config.yaml
num_hidden_layers: 13
hidden_size: 256
n_experts: 32
experts_per_token: 2
d_expert: 160
d_shared_expert: 256
hidden_act: "squared_relu"
moe_layers: [1, 2, 3, 4, 5, 6, 7, 8, 9, 10, 11, 12]
router_score: "softmax"
normalize_top_k: true
routed_scale: 1.5
balance_loss: 0.00245
balance_bias: false
router_z_loss: 0.001
init_std_router: 0.0284
lr_router: 0.000862
vocab_size: 18801
norm: "rmsnorm"
norm_eps: 1e-06
tie_word_embeddings: false
optimizer: "muon_variant"
learning_rate: 0.00842
beta1: 0.95
max_grad_norm: 1.0
batch_tokens: [16384, 32768]
max_seq_len: 256
train_tokens: 243500000
max_steps: 10360
dataset: "wikipedia_en"
Below are experts of layer 8 (counted from 0) of a mixture-of-experts language model. Rows are named router (the router's row for the expert), up (a neuron's input weights, with its number), down (a neuron's output weights, with its number) and show model dimensions 0-255. Each number is 128 + 32 x the weight over its row's rms, rounded and kept within 0 to 255. Numbers have three digits each.
Before each expert's rows: a language model's description of what the expert responds to; "comes before" lists some tokens at least twice as common just after its tokens as in all text. This comes from a sample of Wikipedia text that the model never trained on. Tokens count by the router's weight.

# expert 27
Content word ends. Last pieces of content words and titles before punctuation or and, such as ing, ation, life, work, Love, song-title endings.
comes before: " and", ".", " in", "\"", ",", " to"
router:105101119158143146162105140166101153123058131125113104090156105161104169153171123170136113096123090085083094149135153149185073075202180181118136110103067118073171090076181160119132065107143108071103111133162112132117154143139125067096097133127134176177137174104087162120133118160135115195134161104076140115141187168161119097099162111071146175114115130134123092108164136148121154160096094089110124117149146188097110176148118060086127150086165145140144111104087154194114220132106126143075182157089125126145084091103066153142127099126110128168109098151139149084090090191149158099121119130109070127158092179099135181079123073109097121123070143115152137088156099120106153150146068156135109137114159167101166116119146107153102140080105139111152117146136144093185115076183078
up0:137176103117112182115125133178130118206078101162099108094138104210157161156149143113117160102121084103109123134132172155089136157136191160148181087132144142145168157102174138120162105089159132094130077191185115130147106103128102117175092129107106173183093141182122145118135139168124169130120187099080167093112114185108152116108157105108164094141128113148178073083093102152057170145120134118109091167118179087092096131159080155129093143151098150114125066148039150124129088100125072144149161124031134148193114150190140117186099119139129170146174165154122142192116119166138160161154166124132085150165076154102149182139128108119138131089178145087141151051160123124153186075163135137085104113155136133127124130121128118140105145064122123081101099101101151126099084079115126
down0:201098137072149097122132149111121114103203116105090144087145089159153102174083170153113137120157110124131180108045154138115180154149145137136140111154076104080129176185089137148118097061147142121143099161162143161137125132074118126150144140166065147109205128146135134150116122181084124157114191112156119120093145092109088124127207147140141078068173167089133028110095173143118098083132150153098185154148137139170082176133090095172079083130107099130101113138096157173114096119126095129169076093128133125170140169132107141087165161181109116102117132121203151073114103093091117102116107145154115124095151096091132164137151147095177149131150155134129084130156104138082072113145134129113094135207145158145161138117160088137045187106160114102139112121098148144078159174160157

# expert 5
Infobox and list structure. Line breaks, table pipes, coordinate pieces and field labels in infoboxes and lists, such as Writing system:, Rural, Turnout, °N.
comes before: "-", "\n", ":", "′", " /", "s:"
router:150144098194132130153102171156121104125069130130149081119117112130144111127173138118138076088117099100096107136119100175129134106161132153150146098174144232081138081116171095167135087116148088122117077155163154089137066146156128125066122138140147164129151126061121159143171161194074150192225193108098185177118130164160099123099163110095114135143116097136126111146106135104131187144118126062144116122155202177127108133154088099098079117122145182134183055111054146141154158145101167130124187081118137160160086071121129103133114137160086146112155035119146168149085069202124171155118114112142128121132136132142144123076184131086083169151106144162135131122147117108112157162145139166116136115153172131136156111123154175145071132082124169115108119145160110099127108064151112
up0:132050145144182121191115131184119165122136167125091106162158164190124153114132157119145095128163123115137144098089182120125121128097142170084154184146171156145103086171175219163161063121134058122110153161153137091112151126145095101145123114113169084109111130195129097105178220143115100151151162117105133120170087188101153118072119156102060119156138173160141134166103092111074070142123127136171140165103105199126124126148167176063094142156146107081150151180084153142099113131095160120159141155089170128198115147150169158115130145111102124136155153224171133111121114151140111186162095107130122117162140149108139150162177144130126074116125090125141192114192114190123164127157186136161139131140056120103094122068141113093100104122171163111149110111134140154128119128166143
down0:145163164086092102087179176166180108151138117162044153156120141091160134103115190164168131136199128112087145091188135084104050165108155091089148119120099123126149149113062075123136062135106129224143081086130128175174097131149085153090085157144123136075078108143137122169085149115123113113133138152114124100151121093127151118085149123168197153130149127120118125072128140167169092108063149100101132121105129159103131105131154192127075165129113135090195160145135160116117113129127057119103092150152111113101133085152105105115111161118121115058142202120167121166065178086088121132073170126102144165132196160087088175121139149081153122124102080144132121122128089112137163154195151102104137085110147098170108161150099146132136137182132095137147132181124131098139110078065141

# expert 24
Of and complements. Prepositions linking a noun or quantity to its complement, mostly of after part, one, number, plus by, among, against, between.
comes before: " the", " a", " his", " its", " their", " this"
router:129128144177169134138132147104129168121091051133138117135116130119163164118167125110190152103084137106150136144149139129182107108168150123067144119144103186091179079113186172142110087116137087071144073164137147169082135172109143103098144123144101156093174115079072129136164127196091094148206163109142147141096140113114100114072159114091135169146111169154135121089121104153130161152124157132140127140163165178090092178192144091121110134065147167147156107097116116148164181108090173109108152180103104105170141066133107179147112128081100148141093067157161092082119083148130090142126206132183152173161090105153134095116207093074065146134114116099071125093138071141110108133148123146115096112071147183104182106112169179141128131110096170138100127127139104083199105152125078
up0:059111152097082125053106110119171142064150127156161101121108177106095173133124149133167083131107089100115128106154157168156135113131171143142094094104118126161152067091145160109138116152151132086128113126147098179143208097124165134101139130128159092140123132161067125141159116117098134143138125091077095123106115157191106110164139096154146127158151161184108126114123109163207130145144077096154131099169152186133146159135126168123160192192164160114128091075084165133142151173169113044130073113168089125086159087127105105138145167108112133132124153144109184110160126093171105131093078120128184140121168150085146067039190147175145104184152101165193112043156135119060154078172121111134126131140141151158083096139134094173170142101131149185160122121110171127159081143098107
down0:191173142128164107181145179150118156143121154211129122152127123140109093137134162175072098124174079127150096109110135082107120147107117058135145107191108154120186058107095124145110141197065141152154133109113126149148152169098140183080128160115081081101122119120092155117109109161149101142150120139089120181114057156127047138121139111121098118121123113122176160139127087080096078142128184153162127147122124102095128144111152129121157192141103178169139092120118142176120117124107109191108202133115144163159097171105074157153140129115078127147142167123160180109169138125070176178186080119249088112122130120103168095111127122149090127099156122080193172171105142109147135120128105130159156142147142059110075132157096117083109132138111142089150090058161157118112150077160105

# expert 16
Line breaks and hyphens. Line breaks ending table rows and list items, section-heading equals signs, and hyphens joining compound words, such as visa-exempt, tit-for-tat.
comes before: "|", "-", "\n", "The", " -", "In"
router:168142085176141172154066122153119144154145133105153083122178103138132164173123131170158118051134130097175081130147180142150091095104183111097142080162105174139143115087112116148124120065120062108189115168185125151081085113110147118074095120118097076150146119136116117156152111149088069136141175113112117125139166141144154091084164092096125175126082121130121163117152104101119142139133137111166150128126160133110144172121081054122119150077119165090178085112146177152180142139153180140102174119128066137143090137146092144156114116124138145147059067132157161133170075167117116076138098176122104161143100108163155122083155107055078122167147119128137173082225111063104108150176069111096142097069194199082155158139159114165113139135104168129073133113122110106156101124133106
up0:091135139112163135115122120129143203128163118127135115107143136107176147216136166171133167083171121123062081124134174087178107146166143114131097159129052077156175146142147112103082153082125139138090087136142122104123085129094155144145128080130133122119101123143165109165128121125078134070070120143161077131120159142163107181171142156130134096134103117169148111100184114149134075133117127150187183143087207137136158138130161163089148183167102166168132142127145131120141094092154108108085209126157112158151106113118115130164123143150100135084158095087142104156130151124099186126167092092162125198130049149148029190118186121152115139107078119156141121113059133118102117128163112128058152109099151122071090166109195105175208094100129127129108154162103122126151086148201124
down0:102097160113170113134186158178110114149149075107089092111151112172178171105103127115106138157160104117111175172183187107092097118113105131182112104082116174154095119129145156197099127102126114079082136145157164118115086115092201109157079141122168083139109190153111163146136100112148169152141111181111148106166133121131157082108086135069137135105139181115131176214120097135153168129149215189085113156103125133064156223109137087114070099107145146113043169129114158150122172140145161170124111139088091070129128108144118121114153137099106081131129079153106131134149088146083162141155126135121102086193131191162160145157079113183149085131127142153126156144178096180114137109116123092168098141111123160143151132063103070153158100089130146162118100102061146142098116125125160

# expert 20
Person subjects and nouns. Subject pronouns he, she, they, it, and endings of names or nouns like Elizabeth, father, company, usually followed by was or is.
comes before: " was", " is", "'s", " and", " had", ","
router:127123122176144114170111154167151122148094109173176125142168104159105144129192130143112141093142119087147096200109188148177099132144144154093137075151088128091127117076150194128109079114113067139136100187236108105127077176184161081108087130128118177169132182118097177141141137182131128143145145100130160152152191149135088105102161111059185164125101110130128131076142115106127188150156114081122101158147141160107093136155136073038134150086143145167136064123086161149113169147108111129093168166117089106136101085121112183133084077106129144167136046144147134081090095160113154096090142092109112127165059172148126109083146088091089159143093103144116134110148139113079134152129076118135092125099163128130152092130169129138128146118108116128098142140157124081156134054162051
up0:134131135106151201118165158095063151138160128145116148137189194038112112137165178122138110173133139132088129136133159131127122119045120137107077105118070102107194104135132168195207072115166106080136102144138143095122128088102108097170153130162136087108096104093103174104181105142131141106097150096120143127091141150127159116118098109116125139070173113141121165108073106086136118098095100163082141129192131095122161152136144123120122103114172132171133158138119148167150103169144175130134150134093117113167116125123124132120113110109164151173100101088154139181169205181067114174106163155150121188107201199149117155181065124171108089188099134132097128075085133111144190104159245139131124088114137149128134107131155120155124123166080168092152158125132094120112151068153143
down0:132118181091135131137168114098133126108105106121073106108106133120176132138137133148121130106071135212168186126086138149179139138121177105100147148129183183102095141127157087177103166133134126109223165092083123135099146121122137088143130119128158099081234087136109158130145063130101111073144112187122171135163123129149198094150076183138116143110101156147121153099083117113143109124133113150154116074144112107123148125151127180172088149198112164114076127142130095143132105162157142138145122103118142100159077068179174088153092167104075107102072159132124076144121150077146075135169137117160084126131160105089163162133111115149129162145105167139165068148148115111093141037125159112131139094096117125161141157099018097141118158202185098118115110124109102101202155116125159

# expert 3
Election table pipes. Pipe separators and party names in election result tables and political text, such as Republican, Labour, Conservative, Turnout.
comes before: " ", "\n", " 0", " 1", " 2", " 3"
router:092131124148147132136065105117152225134091103117149092163166063108183127141138114128185131091110088103111097185164137187128122144151127127110164111166100152147156114120133159107152084134124088133144091138184107118127091183123207098054083131172088141147103137120126122159162117112138122148161144097102139148124150169105065117091172126111130187107101140134168141160091132091128167171074116089124142064151095146093113132139093138073094109121156131127146136100159157178136132191083134174110166155117105095143111080131080165157103121148083177151080105207124125115141160151178141066128154078145122160221092134141148118087132038066062164161126112102096141062160136115106151146119105170127109118130142141115158105061163192141131178159131140117109131093128099102126059079119144
up0:116109174055106146156141142141143177076101150113136144121093137092090112115114140115155087160125141111113083109195095121136110142131107113077183176141083114132185171179103159150075114127081162091137108116131145114058152128064167120122140173101140125121108098129080099161120099119172132079198164063122187070102129144125114132080126157122064122132137127050136090141050139091109147147199151143151093099139138133091118107099048085093080168111135084070170135134104132120094140194073095093150093115127118140067074141169111089096111102080092128168099113189122142065136114160132124131166142145132089094127164169130165111132124109138162151082095130124128092132101149196088100130154114127144157131028175223166124116139106124110104135154106155124125123131136147171114128095125116
down0:156129149171134145104080136172103139155119146139150096095061117172092117127126096137100181092084183130119083154155119122151166140123106122165141163149131162104149124143126155091094141127077153128167088130088130080151180131075155148067129139195143091152099159091168175158113117156186138114161114117136141136175158134175127094109177164129075068154115093136118104130147181057170122096202154107138082096112125136148135124106085094148148128157139138130171107075082094117113103131110102133174125129192071121164149112158113129163074090149116115161152072193148083100125167119105203158141096166066183151138169139112111067139143178158107192052192132108172133125086111119143104140161098166086163110131097179122179141132095111150057135173140081121154102094063132122106182105131111

# expert 18
Role and vessel nouns. Nouns for roles, titles and vehicles, often the end of a word, such as director, member, chief, pilot, schooner, aircraft.
comes before: " of", " in", " and", " for", ".", "s,"
router:154133117130136127165124177155100110094113128129177123099147125153135122103166136166130131068153148094143072158122156238149100114180144131101169113127098143067133110093140193111101114124172084094128108148170096140090107148160161106094081132119108177197140191127087136142148152138094098162210185084110164186121143153110090113105135103096117172096131105092147092116176148110140197131119103103146110101139141171095143152169144118044116128092144171137140086079094120205126156127128143133125142119106120083160118098115091154191116118123130130173062113200129163069117047158121179116133160080099141139134113147155154166105134099082097116144060116126151183120129072108125122143138093172086129095114121177124169135155160138172087101103110149097110146145179147088135094022128142
up0:138137178108130097119114198166135183118178125123173116142136118085162198092161126172116082117133187089077087061107139016149131130176108099109132146175160136135095140135110103114103108106121176108119112070122091124088169132153138129143059140063103067146086082110128162116168169107123101169134149124125122113158147146116104121176110156134161124183118156106117100139129132181167160133150103092188188115174153095091120108133126140169137134198107070142165078167142129200171105116152208110132129141142103042142116118141063129094107081149111099192093129120153138156142103135106101098121116168153107163100141134148096176161119119152133129128174105086090119114147084094173087155098130174114167152162086102149178116134137166174137043147085147147113129130089143131072146139175141
down0:118167085114134081188082128182123185140156217145172087125126109142088104044125134166162084125173182200128119168098150100153070181139104094066144086125099160149136155146130132111133121147134126113164131106160105119147155120204137117162148212103119100110123073141145095056129133111157160109120067129132115175140119130122145108136143141123075159139135153096139145138142152101135160124108096184085178050203195136183157122148132119138153099090113123084150091126130144153164127151143138135146136124126140085186119132085171176117105151085114127155104089117152182122106121074168125071122083130117183190133142111069085108092155142104093071086150136114149138069115116118113107091154113190113135142177114119097164190105162191122126091129164129150147138107155172093103138195125098